Weights of a small mixture-of-experts language model, trained from scratch on English Wikipedia: width 224.
Below are experts of layer 3 (counted from 0) of a mixture-of-experts language model. Rows are named router (the router's row for the expert), up (a neuron's input weights, with its number) and show model dimensions 0-223. Each number is 128 + 32 x the weight over its row's rms, rounded and kept within 0 to 255. Numbers have three digits each.
Before each expert's rows: a language model's description of what the expert responds to. This comes from a sample of Wikipedia text that the model never trained on.

# expert 5
It responds to: Name-start word pieces
router:153173099116132091103108149057112139125065139192102136129133157121109100141194114148068195114196176141129099124112162194087176125129115142182087176090076149089117116153109147126192117154144123135096110115177123170086169143096075161150163121176120173112083122087132148190114094117150106144151106148083094161129127126170178139118113119138109129092166134146115138153103112132100130132115118135092106092123149092166115084142093109105124119118086119124133146085171154086129129055114163116130120135191156125153104149101106082088138135084097116077130137171167137048087122206058131145136127097075201128048133124155146076134178142128113117080153192133132133107175087101130120208139
up3:134185134131109146127134117079153127069132142130107114174125110124128190127130117130060194121130159169105123109102136131127164145187098148179109111108157063102115162185111133141162111165128101182134144116069198133101099151106104116128133165138125113080111124105122179138105127085153168103222150148131120125119176170141149144084134067127139119111138132089166084104098107199156192105129088153166129130139192130172174162148169116151118166081110171083143108078105144098159105090149096100110099140163110136137110111145071096149117163141071163146151134098202150074101103102125106119121112148148100109137199124188100097134142165070095135155134140187110079147142040114039123088090
up4:101075054104126093164081196130133147107145128119095114149106202116133152085156198150164099079119120130178028100126095101129081093105122176157184078096130102156163128146077103105110141156100131086101141077114097136113146198158097124146083104167112186209100189141101120151060142156113115127175145070078091145142106130128163142146133054089064118138109139155120200169148103135144094124137122109063124132129122130127159150110131124078144125112134099163155137122141146120150132182155121132125079122125039089119124152152125131058120128186159092106118133128101141084119133074094125173101102115143133129096137062162141146179168118088120130056122144110158117129151140117175125117126
up5:100102131090138134081133179111118093095151120111129121181107114121108100140154115108143149108147151102131142133130078172119160145181103100173090147087167118160111061125144171175093110208167128183100189154140184107158098144149135122088095159138109163135139144128130166097148063088158067080120138188116102095065118134122098108144085131171123161062103194098089156120143117146141149112140101081048159123133178156180201117148154121099141140124178053154130115107158131198090091097108117163129155142176061115169108120095132133113160105143146160112134141083202056113161103141134128102143133132122050111131151082158147087084139127139116100162168116157082187122161101109080092131130
up6:126139075152128119123163156087121121160102085111156129085158161106095094125127160141182152060119158139070125121127171144150139128099094171157118099086137143141119095127157161158105096135113090125148059080155119136118172070174113090132097154092120080119148109182155083170113170160125151107104104146114191114208156121091119142201150147172073126127167057096124114112120143125131112125114104215181149083150142160087122104147141136121151115111120151138128117129099141154112163136169151117140107188133117161133183133118107113178112121079179120139061107123201130189028088057151181132112167147176139071154122140077130152109159180171118105127161134156099066127093065109132090160142
up7:135128136165150110193118164169125103155085101132154151117092166122095129094129161093152166137117082063132082128134140084128137128108126079138125109163152129132086162145136207114148138117123093068100202124136136127117131092131095102100105127146094083196155038130159076163171126148135136139110084152095130064131179108134114154084105133172106161126167150179099122199134124072171146125120202121151073103154139088219101156125128139141115070120178153088118082136141144080148168154137070162218112108121108115162135121153093193106104165134113108128155125155186126130068125081193113131089103141138057107112115160111138094128166156130100086134122154102094144144111132168124189079134
up8:140175123140121143135139094119130085096104084114162128175126184063079103140120141135150099136178104178154125116162158116085151190132096116092140116140091138138099147143121108094147120190132132135108154142133117126175144181231022129132129087121106099119112115074100132110121083178130118138148125168114074180116183127116088104102120070113135147175174154147073145134126188152123121142118162103171148067150180185114149102128202089103097137121085145165164143182131165111114201139155086107140119130129132094139147105109100111123128084130114078129116151174081099113143110131096096125162180109060136132174110092128178104163109165099117044173097121213119133126190137066113126128104
up9:155104161116109090185105139174119178096135072128196139134064188151108101122169101062114179092117139131206117088176151149062198151142101097114145156114147091130141141168133097089139135142084159069137133078134122172089180086143120101099212141142165138110111135151150096113128111111099129156076164154108092118148134168088103127122144105120161134076078103144089122169160154096182134144193115099129193128112139124180134115100162109121176135166094134100105104123145095070096058113167120149163051101174130154091152186103103154113116129131131119092104130155150118149112106141135152162101119207108146108160152116179109054110163105101174169096113160118159116095132176130133142067118
up10:150106052084117143126123170176160167080128107142123134086087142124144123138109133101093130130140146138082155123117166163119151187177087155156112122085102070118155133126078086142106100139125092148122097143130116153196174213152080133207115133158098072153198103111102183115103107107157103118142123138074152141129179139078136139075088100106075116095149150167132114149145100125136143089128144137093118108143130105146164141148166128120158116138103150150097103116140134120120131091148115128117157172171173139171174127189117085151097147094093113099070178106166173105108114075114085124175118152101191029173148108101099108162137135051165154094040133116090078130075175184120128158154
up11:133187159113100091150115131177105116070141137148095117126171122104143155102177083214127186162126078185114157111123116114086134139166140135121155112088088108183092137164142143165151135151123073116089127068115142175133093079124130115130119065153126112160085113145114131218044163136142137091074166071066149160151102113154143119107105145156125072111133138126189139164137117091155134095091145107154072138112112117171143209143088122056121096123097135121132137111129153137058147140120160127108101163160158105090171102111107162135093098167129107115139100149082124200057141126098151141133111109096066121078123124166164163162067120141139112123109124169103135160188215107168111133154
up12:163093070139104099155103148106147114107106057143178102121130184154097117173116125105120098142128155112171119157136144153134097189122123097112132144099115122134134104172180152247154108172111105155075120124158132155131195127158093155117077084120049116121107106157146156091092048131154139108114145043160151151122155135114120119141160107160068109176115177178111179073076077142137115091118156117173138159151201141136134126162198174168142131116174121132115120147172095108098141135143047114156119140112147101172141102101143138147155034105127087145141194072154122131107121182165115093117194125123157122090157113130126126112119136097134114136143088145102162147116117127077122099060
up13:212140115138122153112135100137140164170147140131101107146156129144099128136115183123086094138128120186041164168139135139126094107129150150181174156130063140066106126137135115165144168127140083122073131132064131140076095094154214142152118088113113112123240150190137111166119174137092098077111111094143197118196133131082198139122128108121109135139161094118116168164159114126171190125115051145155130156137126095171111101113108109121095118109102097135108111129083156195100178081125114075066127157111117142133091118078123090157150084074167129097154128093151091169138162175170107110141160157149156144106147165134081153141073136148095165101160134116128132161073081125123128093153
up14:131125144105113097117141087128078132128135095197130112150097108154098133105191144154070129150162184124171128117217068119150118154106151129186148167089112160070101098146128071146185077069082118152133143058201101136091103137110094126117145131145103092077170088136108116124090117097147075124119146124187136125151209146146156098059129090125119146060143116119128111137166153126126145141097123125151214121095163112133167087151112147135114157174143094090110172144144176134140166105147155158120130091191132127137138132116075167104107124084126054142095139156078124074060157105130119088108111160080065150061125080208166136122111137125116124100133153121125166159147147119097151101164
up15:118141100120152114178079083133172164138126092138145150167129092066150144115188149123110142144139127154119098126106136090152114135139065159148085119087135137135133062170113063091136104137142103154177114129134179163135182103149134090137129117217125101123137149139121094148109106158128177117125070149151171166060097123180153116206149042123130111072128151145141163135088154181141126101162139112141145136075144174145090111179167138119127071151109160013118197084127100145158041102173123084120101128119107110087151151132124178161157085103111135108162137154077134074154139137133170134134114142122123069114094134146122106116119133079132102090136206139109076139176068137155137163161
up16:102112115187147166152138126112092096138167099088124125114058156185135167147144164104090143145113134136147125152114114085219127113156166171084067107070199134103155165166109049111170119113113139232151137125124152122093149138163113131137161102096085189152095125142127123114130132102148069123078111114134114119114147144198100112144179148109091107150121076085157142123161125140120116114087134075092123124103133062201161109171127124176081165113157130126112154161130080132120169167134144122185120155138093143122118129090143100091091103127152174109152131116135106124147116134111099083073190107164139139139145171165122093132110148158136095100087171149132157078225116102023110077118
up17:118121122092177116143095138161121125138109100203109133120146158105105160117122104105117182182116121142115100152166112177182118116167163084142092113136138113143142202086165135152135129093133044247120166139155116145158060118153142101123134155092136104158137114110165129175105185078107093068219072140107101115162120130115140120129116129198102126105139154135086124096066169132140127137125093110090160110109175142148124092132099116109111142048167114123102154150115074162133128163134124141143103175122141101124117076141105082119123121145130145086104106129187104170110097095157121077110159152210106067097180121064134073096209170168099087066134107111139098133136131161135096095131
up18:106164121112116110145117140138139129108084138072125143112083188099091150137175151106104138165174108148179109184129075050129140118073067089111125165125088094164089212092198115132104066171132131222165133128132142134116141149128148118079158150135116098141041099159160161183122094137146111084117144163082162133100193152120151113109116096125125155124127073135107150064174142129181133145126141100087131103095146109162182145133107163106162136154128111109090157156129168099128158136172086136121143141152130174167148120144006115182096119129130095115090125102084114095154121101094138147108122126142129086117156039110112185152144147110122112131113142211157155128092148129102118066114
up19:207080144127129145102119179064179126090189166140137104115100148112054113123157180158180151131088039072046113160141127133093154122138103110149079130128140118198119171127098140096151158179078138114132140117122148209143098078078149135114076133097135153141087169120130148097148094140111107104151123146170184158136114134190169104099185116114168059134213133152080112169117126120120124160154085145119120126111153090118090156129122104155165158120196147079113175094137110085125159108136106112150085087083113148135135061116150128091154096127171150123062075093141101079129160120131120149079125143188176110162125151124120116134120177079079129128131174152125117097137110138123169134111
up20:119078165134155134149132135149056128120083113164135123167113148189082116089149106132093173134167201109104134154108147084150159134180129087107163120109139120123124138167107110143091124144152133125111149148109100201104128128132134116114078197167119112076163116116100096128096100084153094060119096145096200073095179116155124096132126126085102077115099100096167139118112158188106164160115122163140163170149126066111150037223146128116162093130131084115089142084071095124138145069099179108171130148134126082141125163124131163112182112147174098176130164125199070177115140120129133153091145167044109146102173110156130151095127133186100115074159086110105127129164164148156093122131
up21:109096123110144134147151110195087117105092099116092151117134128131138114144094133060167151158146126101173169140202116067082216134117109108126079077131108108063094120139121078130150091106120156188135121153110170171128141164136168105192173137151131123112152146135202170184144140146108172103170095152107118119105092056152171138181131111082075048144084131160091082138146141101124096108113111100098184185116147113189123160139155158104131140127141125086170103100090125184157166052125131095191173168128142115159164144149153129127140114152112161131086108150130060149095112141100155101132102110184082111174167102122113149086136164075108112152058143146152131131157107128098077097155
up22:122106145162099049120108036150149149112149087081222122136181124117083178133141141191176120112137082125115145117142094087074092141110157142100153124121118123149125128142148140141197081156124115118060126086162125120184128159141172097102175127073145154049114144107134102129102100096081182137105177142145128112147152111125085095137145158096151134155071121123116164082092132170132142139158114177144210125135173111114067098074146102136146166121121138139127174131241115153079144131152145152178101141153089130153091056130129158098080127104142109138138100178143129158102179086148169145072144146112102132118078102095152150106157168105104096113118183151113134107063117121116159162152
up23:143142146175138101167027075097098123141147135163117089150152155108149203097157163202132053113130067104134111122204174112129108124148104136106167098041101098119120124150126131081118142141128169139112175082169087158113201159125176129156115084122111115091071143134139137129102142179081161146107117085103133111137125131113131118084139205123138134093123101129101124062114211166143070158096138147083157101133125092121089149150126151129168149178106106108108143163111175119138158157147112083140109133144120117179202149130111133128065148141135077102149143157098077159111156128098143206136092131096121170056121108147108144106099150081108084119104139112130172126142106204072125147126
up24:084148111142085122164155117131100113124183130131147115141155143159129147087094160192099142108120132170094148156174120145172173069134110155095122126135126106079101189183151137102141145097121169103117129158135118140154143164144080155115148107148091086127108127119114149142115140134172141098125146104092150105100134125140103171100159043092105047155106066103145103171099135149167118157066126108229137074103160152152152066126153204100062172227140164131106159090158117102132105168120120105104105131148122033127143116143101160062129129158143161097074131126130113168122120078143126125139116142072090160090156161151126115112146140066143121123053087197100124059166100146147169114119
up25:127159107176108117142124134185194106122152101142140180123143118138139127111123126118148216114177086098116131140100136164133163092163089088170125123130116162143078114079125155137135139164097070170092122160148096120185102142091096146126137120147109105140132130169138146086107115093070178129166136097145160094103148127124136138196115069135164132118175174161090151142124087136151078089164177073110127132094138061153116119144154164153160144110128127141124159106210068203079159166158087129133167089151124110180106123164136065117122166096124092127205070121148141142105135138153193199084117127190164072057048118079147098083141125121085165104095163111124121108136124138078125146146
up26:114160088094131110108128056175148100101069131087152153095112174073110088119146131141182105095146136129155141119124107175211117148122137099077195159133114161136073165095163140155085115129094081102082184091109091081113183135099125114094070152088155075106168137131099135112129159106104111129151104109176146089141114121141151103134092188141106100185121123120101141107133164181145108154080117108215102148185134086051101160110111110141129110089122100128093082125141194144090222162129106177098085146123157167117171150114138129151138179119154037112114170107098130149158127099114129160140164156160158142094145149142138156131128135079153158173042135139103103104143124190132123139154
up27:146178138117165137106103094123131104182106135085056113126127092112149119117180133097049134154115085195089149159143105117072112098150165149183102146099113077081099110149100122121153132168134096122085054169140086122115159136129146134148146142116163169119088042127198162120100152098115139187128126152160095140131143167102153142109065150104069135143139215172107127160139186131142153105109109180198127091142096060109044166137166158115111138060151163135100167093110140148106105130141161136138115203111104154119177116105152063155106118128130086122079125122142100089065123089085120110154155133160110114087142155069153155098151138084125123167138175173130176118161109112124155120148
up28:179199081106123104129128125145092131137130129110125138123099196184116133167102094192154159152157169145101142078123127123152082174102109121181112124106104090145152173089104107100118114110106151156120163079116092135102154124167119127122140104096120133047071170134105156141109154134110097148153191088123141153135130115181126122148193158159123165139087125170122133136115202192184122115130091111170206084151137151213177089094133105042146147118124073125102097162156155057142159141063130125135096105173137099134160101124141133114072108133114133139067096147109112109074139109116157169128138107024100082134111162150165192128129135104095130115080110144142099095094080104119184113141
up29:160086148138170126155148133127102075117166073067092142158127130171141104089101107167177121133104113114102147116122059083085124199131113175173127143113156118109129145196109097097122107138094118133141141161088131127126159167124108079136126185141137174130153051081127120134122154144117149164053138031127122054149136168154126125093142153077060157127086130120069151145110185085154089124089156216164107131111077127180092078173117108120149118140127153088111116173124172147117173142179154147186119147144109112088135161179102156178106152163138098112168165133153065095112143126129077096139128168101094124115158126143142097149157160128124063044093162108145152079128135129093154152136
up30:153150152125156123080142185179123119088116127087093163146161127098082129063163088142175155066123149168051130129142162160111110134108122131165107138152122141141079122105098177224130102129095098096125112075147113113152104164110115111153143147088154130137246148158092122174128158092092108154115115164147156206136094144124101092199131113186158156156161126124152145157101119124176108104124071207108104088137130122115110094117133118145098119153146127158120107086085100112121173185125100120153151146139144094135168105072150148120091140122138157161171137160143132205106168120111136090121131118168087091114062106106109214075136146139130156130149174083092084122103057109067135121164
up31:113130122130111091081166114123074118111156155133087117146107135187095169090133098142076141177128121151133123146108162076192059131144213202122138112112089137108162134167133147166084128158081116130126142136076125132107141187135112112130131096104076134086107142111137089198115113133137163159172131131086098120173107099096133113153073149168117166126063136126159119167145174117101110150116084175088143049141116096171212115109131089078156174124115156131131103126160164087114134161155148085084091136093096115093143136149087128138057062155187151149133089166162071150135150081096148128098151122092149173159137113150090180134138133165136073121134173095148142169107136101161178201190
up32:161106160150124103137137103086105124133174140134139199149118145081181155123152060165122151140051092175110118115144147121061091092151110251131066115147150096093162161133122135079119108146127166138163107164099169165145133130130080107152174162161104127103073065096170132158136124113106167120147133108073069142159128129137142164152116074109124101160117101169148116140159157083102088107111133171138150104113119191141157101192117102114143128181094212137154124057145150138151116148129105104207119104085117104118153073113101128087131115140128126140069137135049137159095168120084123151175091094071115104149087184119098125076100115140117101156071099117112117122112155122101148186168
up33:144200147104093150069116170136077141165175147123094116137083094108109180130121142134134086116118203153089134180182179123144124140120122183167132149086091130096128106182141104130089166120123143132140172112135063188146172120100071108181104132140112115111100100179149141168069120163151132116142106088092124111193140124135063098135101079167076210080094135156149144232162130135140126111130124132083112119118116125175124089105149115110150158129107076125117148138078148113100115140168103173096157176191107111153081128097131094156113100162123110121153177137123180146086159081098134137138183138115107150052204087110113175131139148120137141125155088125159187117079092101132110192127
up34:097188114139079125128101090154103148150129136106093219144119132143153139103111145149136138094169096076128135137129123071146180066061192104144155135094079106126099149109118151103103111129120119114185171170069110069106101123133124157118154105169111117116126162135137128093160101130123097128073128083102165113140131087202139174130154181102154162091079139144120165157127100166127146124100161080143079087149174148145154138177160138177140137133212080060138150226146136133086090099093076086147129154129113143158129138140172101137141133129123085147230116121152139055159178093062124169158103114124167126132150169116078111128092141163080118145149109119097193106171118162128132134103
up35:225173080200129101179039090075149114105090122088132099154157109212146108135110092139094097177139127110135124125119090117132138129143082130132182120182091113103116120169105108149148155148128090195063100125121120111130133137135113116158107118161122147181143111135130086097111117133146104139155178095114129153199154108090157110060178125096160047160108178130151189142128146060083144115108137160180182103114195129147141177166158114107105161157083134137133168106152098164132132117115105072156128142124161131107115096170116173120142086092147045126145150100124166109123150080139140126139139093154116093129112100150111107146084087177130149093139121122116149098211103083082104178090
up36:120164114137176105089122132099123149135082127187109140075154095083097149138163064160156156102207147099079126138116063191124114184138105159114135142106105142103130115104075153153154117139116172113121126100119167181081133172122099131171155158237159104085118177129236107123126132104085099085187195100152123152106183131055128138147072101169121151149172132112182115135102118166154131116125135144119126079077122136167146109144119126095112114101119166100106138072131063071144118114140124096151143083165127145080100124116127089145143114146099156164136142092096145051132122106127084174161116082152144151057170114163118178093067109104142144086140114093136154151130110171164114139127
up37:158157153128197135055122084097189123127084113157111152091117138084139175099136148158123073128144138099161124128106150095114118146106145209136102151110113109154108160142153090132095074146129082098046145089097155169142152177161104110121115107126151159104155151112123173086152140133082114059149130139162119136187143168124187168091115090106035121149095106127150134124080102153140163103046134110118135155171124080079154157094156128113136143119159128124167117140114128170139139144141095133163155101137125097131191113081094166100134047135199092114131114085119068096085168162091101196123118128145160140139134044046152138128129132127163131157116131177129187148170094122155156081176
up38:175087140137190171108153069118087168125103137222143232117113144111081129097137161108111132102098079137148072136188070124122079142128196144179157165074117199197133145160061148125131163116143130137073183127138155106126142190106145152085126108111126085130111136132114091099172109107130104139130138119131122092172146182145114151123111042185103127127168099085078143153117133113113160133136153084131099131091106077084094144136126127136146106144163182101095159095138095084116154095201103117159172159105147089124162100069080125148145133168132125101151101138186121119061146194146136121091112161095143132084126111148157160109186150121126123135145132167100162121102135162163161121163
up39:130139107170149105132139102156104151115109095139162133172101090135115108127124125137129124192053124128114164167134092126131070103114160114187114140160118085125150069123112150167113142125142175138085104169101116134119113148158140133077115102172132152133096096159144099144126120100142126126132162017159138076159186134120156065083086096159125100093126123114119194124063076162238116145177137140162128143083134110162131176159117130101111085102125072108083145112154118128120105169125127102186130143145164111107168123155121122204160110189142106113237209142199171132113122106162103129131151120134090126143137150151124111111138153068106140089113199098130117096104094102124046131176
up40:134132098103097138159111140067080126139165115157099112132164117109108129121104157065159115109125148173131124122098168114095155096084165166173134091095165104122131155184097107125146112121152106109125147181164146147135182091146126097136141111130147077170135189146175135129066100112117115077123169114124038156134152151135118106213099096166130133204110083147113141182100122115122155123137158063175143139153135125148137169126117091161134168140114116124139186154119104117109107083122070142131085159093136077130146086108159133060102054150135118125126095090138126086151141098060192142195098170183064118210099136125101188122088149163130112089170072091121145150101139116090123214081
up41:172097131133134162166094186158143200147156093159148101114151195104107120064173133185107127153124141172124128112080066119145107178123165131152111100095140118185084143156113167084123151173122152140105155087128130209119133096149089111072138074099071130139113148136118124144112026125087118132154188153172092144106199159138142106199145158152105109100097130097112179081180125136119126100125176158123160136162149142013096124138082163110155092107139126104156121102170113148106182098112130066143100126111081178148140137133096121050146092080130136141099115142150138168172088156122112156128129130167121120130063117134102169094128143147094056142145157145157113104092124127131096102087
up42:089178038125163058123130086162107121131090112143088066164115157159166130112129147128097166137117194140147144130159113138114143170214188103154169144143161161033058131145138149160100121150161116140137175130097148119125118162122131143119138132164144133094134125135104142150134126034123138108200199148095097082086189073146104128104150149201099131073124156169170138125137076184100196145161110178141113150109161136166137088158151110146121061045127159088114141141149136129151112081093123181112142145171163116132109138097124097089101134185160135136126113091185087121152118089129118174126131167114126179136147153118112100117133148107090142128121045120081152100122117128088134133111
up43:112082107158134119177142115081090125101148068124136132121125168140063167074130157130155132141095155157088107100145046160174111119184131106141162158088130158187131119114039087117120071150128109092097126117148083118151100124131162127095121063097096139086094119189103120131102101035123131097052136137168193131166153129158172110131107157179170115097144087135116096101118136172113128081139122205102094144130129163046151090089150147113126115207126076104108132137084163095132179131153155147130131146139129138161144091145150106116117139121115049090199179121138140165114155142133103130078105144133155125081053194161141128145090141128110131104113147056115145124174135158161131120111
up44:154174141148122149189139113097079144154108092218079161184173144064169130109136102112142180164152135111162105175110054118066158071211143081112046134133124120125106104101209095143141112078094106132137118161100066116145149076212118102157151120160112121146138124146169115153144087043111106159156129124156166087108184160143135095098061152148104166102111108123138124153141130145132121137135159148111143140104114155168175119103152129159161106107119074117108149135070190148091088086131087131120183139103085154149121176163123103141114145112131112080153124120143148131136134138160146156110088144109098142106104172137066122115179135124187082142123138151146093149142170164087046143145
up45:110196154143109111147113097125079110131165096102141175148116123135142169111149130132065127131144111141128107129186118110188127092125132124183119129152150159162171180197161162120168090140105148172100133101123059077187079143096130055118197179121103149136096126109155136204084098119181144102171143096050145074166092083140139145112111104089093126082113143109092129156149093125117127167167125141056149034101177178143124139143133179123125143110106126106111111151151120124122104070181147141138083191157129112166136092096089046085090143143123130130217115123120149100116150093108130115099100161112163093125202078174138092135135176096126157153140120152119132154107140114095103105099
up46:166144173138050148127101125135114164179081164139099167160103153069027168092130101194101185103108159068094115089140108062155105123184115058160087111095136136112050119145155137142092095116136089174108126119143164141147153123151155113083107170134101121197114130117141103160100107128079122143142123077111075048208132140162123143094159136123109179095194081135106144112172138172151115128124118174141108114163140110124123083119110110116163125140057150053126157137097147092112124060122124112112116146141080115182160085142120172138139145164126107161150118145140093103154113117093170180121135161109082139028116145100135148120129160122155114104160141100158140107107124098074108150147
up47:150144092123115156116140183075100112137120106187146065110109103137128160108120116133126140108165172072099121125127219141099114146081167213093075089192117093126160168096073089139105101086122128122176116073154111148153139135138086103159108140149100126085114097125114109117119123102143098136184157164094156175094073054140121100166093135163123129140143111110139155158151153132152089160166115151113207060141106160133111148138119146125147136137097103102101153184088116096131131146177045055078107153065116100133072133120127064100137082104150115082141190140100157142099148093144132114164101144117085145190161165090110100120145137127052107147132090180123160139125179165166181110153
up48:129059154092105108111134205158081085157104134051126165126155113172096142054122145147106126099188165129102091149088107124124076184125110124156054097130144078128161160125140126138163113115125071181139122093106095068129133194163126123150177095155129127172122101131212090089149132141124143121136113114208080151174106176194111109102190078096128138126130168125169115155152175111135126134099109098161149063157107179211138123158111127089132096122100103141142127130122191114116127133046111114129130121097087144120098137139154145071117140095137153153084180132154087122177115154102083157176095086132171083131075127165105091158145135163099140146108079127170120159099151141155159116138
up49:178121000122123130087132151138154134103134116091117100134124100150116120145175127195096106093115137151142139121106137118092157134124082134137107160061087102077087122160100150144137085175141169149140107165143105162115177078123107123185206141234119103139156127118142130140141133126159051126083152083143127129079141137141107132102138128179084120065188101143130121101167110121143142060127110145118102156131143058191148135139125155103121101122110123150138175116173136135119153147120151163134069098142131134117138123171118084146075136125095134102055135083158065118113116146132138123162205159159138144135127097134150055164067132146147109159114154154117153090125158118057143095223
up50:132117123174095061110120082132119125138207108142112095129165100144121183125133143104121231112130191117116143151093093077118114083181089104100078127142108136159073114146136109135137139110104066159097141127143110107100156146154125146122182154106156138161189154179096119092108117105125146126114223108123139105155192164155188077154183091128146104054128139091127121171136121121102168135131136171049156128113153078108120041126138120132144156143205065072120156090160091146142123120126115139141095160100151122131116079170150144068106115102127102130160122141148164120087128116093157210113094152203073129135102108159152114087079129080126166117136112093116122126165129194121147141159
up51:149138133162151085149160150101123104142137108121138155123082057110139165098149121128161130107123100160124136119064122148063161069082143115104101130154089070053145124113113119130157179096093126098148171170109191097084141148164122110225176134190132210149155133128150112074127147190146098121123146114114098197141094120171093131168150141108115181126174169112132140099110130092093106100088177087122046085111144152132178113163222151141118127102141114136153141133084139131124120159181125160124076141103103088054189076128171125114072074097140121125109148147156163182115116086113097133149139096082165113174119140087111103137155138114150122135172121125092117175185146100108178143111
up52:139132095185137082063120155138171143132112096118142099115128169108096167104150137156175152117166109141115072125115136128112097062164112165176031085159080090128212118113139169101209130151104115108096082084076177174094141180105117117062128119130106060191106095140116139137127140185069136165193143109177138130101111145183128123179117112183114120091169151159138128113092156112142101133138111147082152091126122098157118141130102165066120158095102084180147132147098115119117170203156125129113128126110118103130115104153135089097110145100121083138110126119107091208118144176147204146145111124189154082129158064143108124086120136119110119136187159066126154144146148135106147187121
up53:130091112099200140105139145100129125099136064170117115120092102116126144112136150129143142115131155146088109116097136057127153105155127144114123134117143113058102154111110091189143150140086142100166087115087130162159086151089181102141146125148132112090110139176114130094145113116152087083153161156099094140136181070139142170190118139144161078161112060132151113056110092153111079086102144143140107149232101164105107189125106137171104109179124102159152133174117120155116110140162105116161157139033133082127148152100117118093105148182130125173141134079143131128042107161149119174130143187157122164201141132136115109092164109193088136044120113086100138087091100065128179062141
up54:137081139111089125082117147112078117128131173104104138152047188095145157127113167091109126103130137153077124155156116020153117148076117167152080138096088093175060124160147141123168107125144149118178169115143173146117082099176114135141090136095116093124088136113144086154137106139090142125162119108136083165114161146174081131155144181159136163123111176160083147179136098109113178118085091133071174111213129135154158166122112149166170144137147119135109190157127101106110138114141124172204086113132114133183133140187117094160144111087118150113108134151123125093115131124098110099106115134146098116091092070118142073107235161164114100075133125244163145155142103146090121145135
up55:089132116121111149120161179116074127143184109081133136167095139103071142077146188141188149178142105123091135123139073094191125163142106138146115124159150174106138208173138105121163135128177106133120115097110091145142124179130136140146104162125124122099121135149170049100095161134121140101124130048069117163175150123193108162154106095127121204079167175183107110186126053187109113121109097080123092146141179108039128113168183175163122153159119172124073110130134160083129084130146176104122093159149105070092086153149124114122150130108141143114124164139167114093106157133154094084131112149134097062118132140168039099141052138105109127126113122109128131089160130158122097101133
up56:102146074148121065174129142139181113119162150108109117088113095138121136109151140159116151144107159107106135123136130122127177121114139117064209168122208155105039134184088109134120148163146125149142136132113148219145122096132121124166152101131111091106123117144126151138065120131099152106129154104096152127121111114138174120193091120141123078177128150114094119136094077197162112137171091104119154096123144122160150131141131175136127198116047179178154121124122094202095111142100079096069131122096132125200089103087102140145139097110137149157092192162105056156091151178083124111092113129141173097116144119105127123150116129161176085108098114089134130042200104164081186144068
up57:094126083108153153095096181142146111118215127139138096103102102111116126119124133136194119125109133110149092106105115155162197147208009191169093096097124149141096182083210124096147137130163098117102108057144127135143160136130127120113111087120108115162133147137124044105136112124096165139208117096198158133120092144188204152187220116147168112138167184198107136142131113056129162105125109205166149140135120089096121111131168137162129146158125158161141094088175149110133111095144117113161063121119147093095110111122100124123112114111147142123132117106155125108119116148127101114109141086138056129135106180143142077100154144100120103126128088119077133147162078126150158111123
up58:170167116127160087114074159116069145095110121102118148149119206121094145085151095127153092122185104111114092136147118113147123139124133121097153161126131114059135220198087153178150115154068122131122123111129098193126111089096077101134162134148076137096132158147154140139126103113099118080191124105111126117160150095185171084144090137133066080107109141115118174156090143145130169082087130191125116110075156135147176124145165138118138176062162155149118155132128129095060127124129117109196095103126106139193161032151102148108102118148208078161130124121133104127142172124098181121082149141142165114068139163090112139090115151139108132133127101146077192075193116164082146113093
up59:170115111148146152146095133103199146134150133112117121156135150083125162123064153107233139147101146171126112107110109078140180134062071128173132160107143075107125145072115166192144123130131118136123138104151120188141141099177163159108163111118161122163104099143128079068146145112100092112134149081172141163147216135083171154104148108121085140139160162180085214124108088150123128101075106143107110099126138180084084121123172140129062075089178114171127140092144166150110138192102106162161100175102129154155075121144117103080104126116160096107174162134149167134114148097117148114173156101187105141100070134074151142140090130101115174057105144084114140124071131158092130109172
up60:133181111168162068151128091111181151178190148096142094122070160130167131148109171165148157106098103106153126175114073113167134105119148181178185142109093108117155133097183152146087107186140105133088117158087144136149111079092125162134153083167157169099091173167086146163121127130120114135154126093141207087139077141068136150105120096100140133113116087169146158162101123160213131113160043150103159151096103131120154109073100155099147160163157140214129139137104112095082111103145118147123101141131130136140112108081154040148155092086120095119175154161080140081133158147141151124106131095166130063147156143122135075117036086169154139124127094078086163121099093132153129116105
up61:144125161134116076096153213130125134158136146145172175155101168142130155155150129109072126156099135127146140099118131112134102166110122186092093135093107149127124136155112124065174127151131119132087160198083185178129085155158091112102100065092114150164098053101162170129086133141137128095137135151135077143146107156124081113171167082086133087045124099076086087137132142146111101091066093090129103131163104145144191098212150103132151164097182125150136175125102106183123146081176156126154085165083111104104148099094069072119105125091115164153107200164147109115159088147120145125170090131135125129178176075157122113099105161170162107113084095196157174116139111105147098109097
up62:123111139143121093172131140110148100119137136114139100130148131118157157100133133116098134119080114095136100171101127142201136128129065109099079136116129109150153196119039139133114108107158118170116156151132141125178157131089083140090057066112125133151130069141096145054088172121086092077157141143126144149138221133111089080140117134100160091191132073110116145108173146117129115146125149155082119095121151118079169105123148184115193088154131112118141119087163086141147131089149100085078159106088088164234106048159120083094085135105153103094133166120101111109139102174127134152099108148118150087146156113089070095138149139113156142090062183184119197089136093099141196130113
up63:128117117139170135143112090099143132104153118086095212159159181141157178102109121203121200115165136178138113133198120177158171213087157138159154100090140171149120090120182168112124104155118129107099179073152145135060104122161100131142139018124145168110167189147092101100115136145140187121137105124118136083120159118144154113169173103154141107148150100132116130185129104122150110117088153150172145088112162104113127078144121120076142121128111142149083141157181097085158147095098142127083056136105096118159100142104083148061177123106164097115136095102087131185150176206117135098184127106127149160145113093148124115122165126098120114083141080084125096155124115124199150078112
up64:176116131113131154109143151104193187138125170091136123137115132103089152093131177179128120067107124108158124074086097175110150171076124142147164162129089130175080135136151130163107135123124118114065168134105147178110139154095106129151117128123119139182085130135204092139131143149120145090153144121089035102103116122099128105119244119097143072161150120134091137096193132116103070106100106129121140142151163112062129119153159110159195108104086129058134067192179128086110137125128086127139140122091101110175167093157099124089104166117141106152077183124135122098182099126088179131089166135176121106174106110130136154094099143102120126123059198162109122088191171162141151146082
up65:126136089149084136139117056101143155127100150127154096145146138065074192188118124154087188131148146118108133118166159087138136165052175083080153106121138057178111108097193126121196094085119160147108170080117107195082140122140143108054128129170152133092149169154075130207064155068129097096165141069108142142120143132126170141099122127188134124137116132165185126115134096210177126137091176146104116085127183198145180156090107116134111145117129085141151176128107111099133131120101121179094105138076130166120140109164131109081103160150138069128150157119142066166147130102145162162082134106113150088085204121139145136118115144104085094143135158130127129111104143114144110159119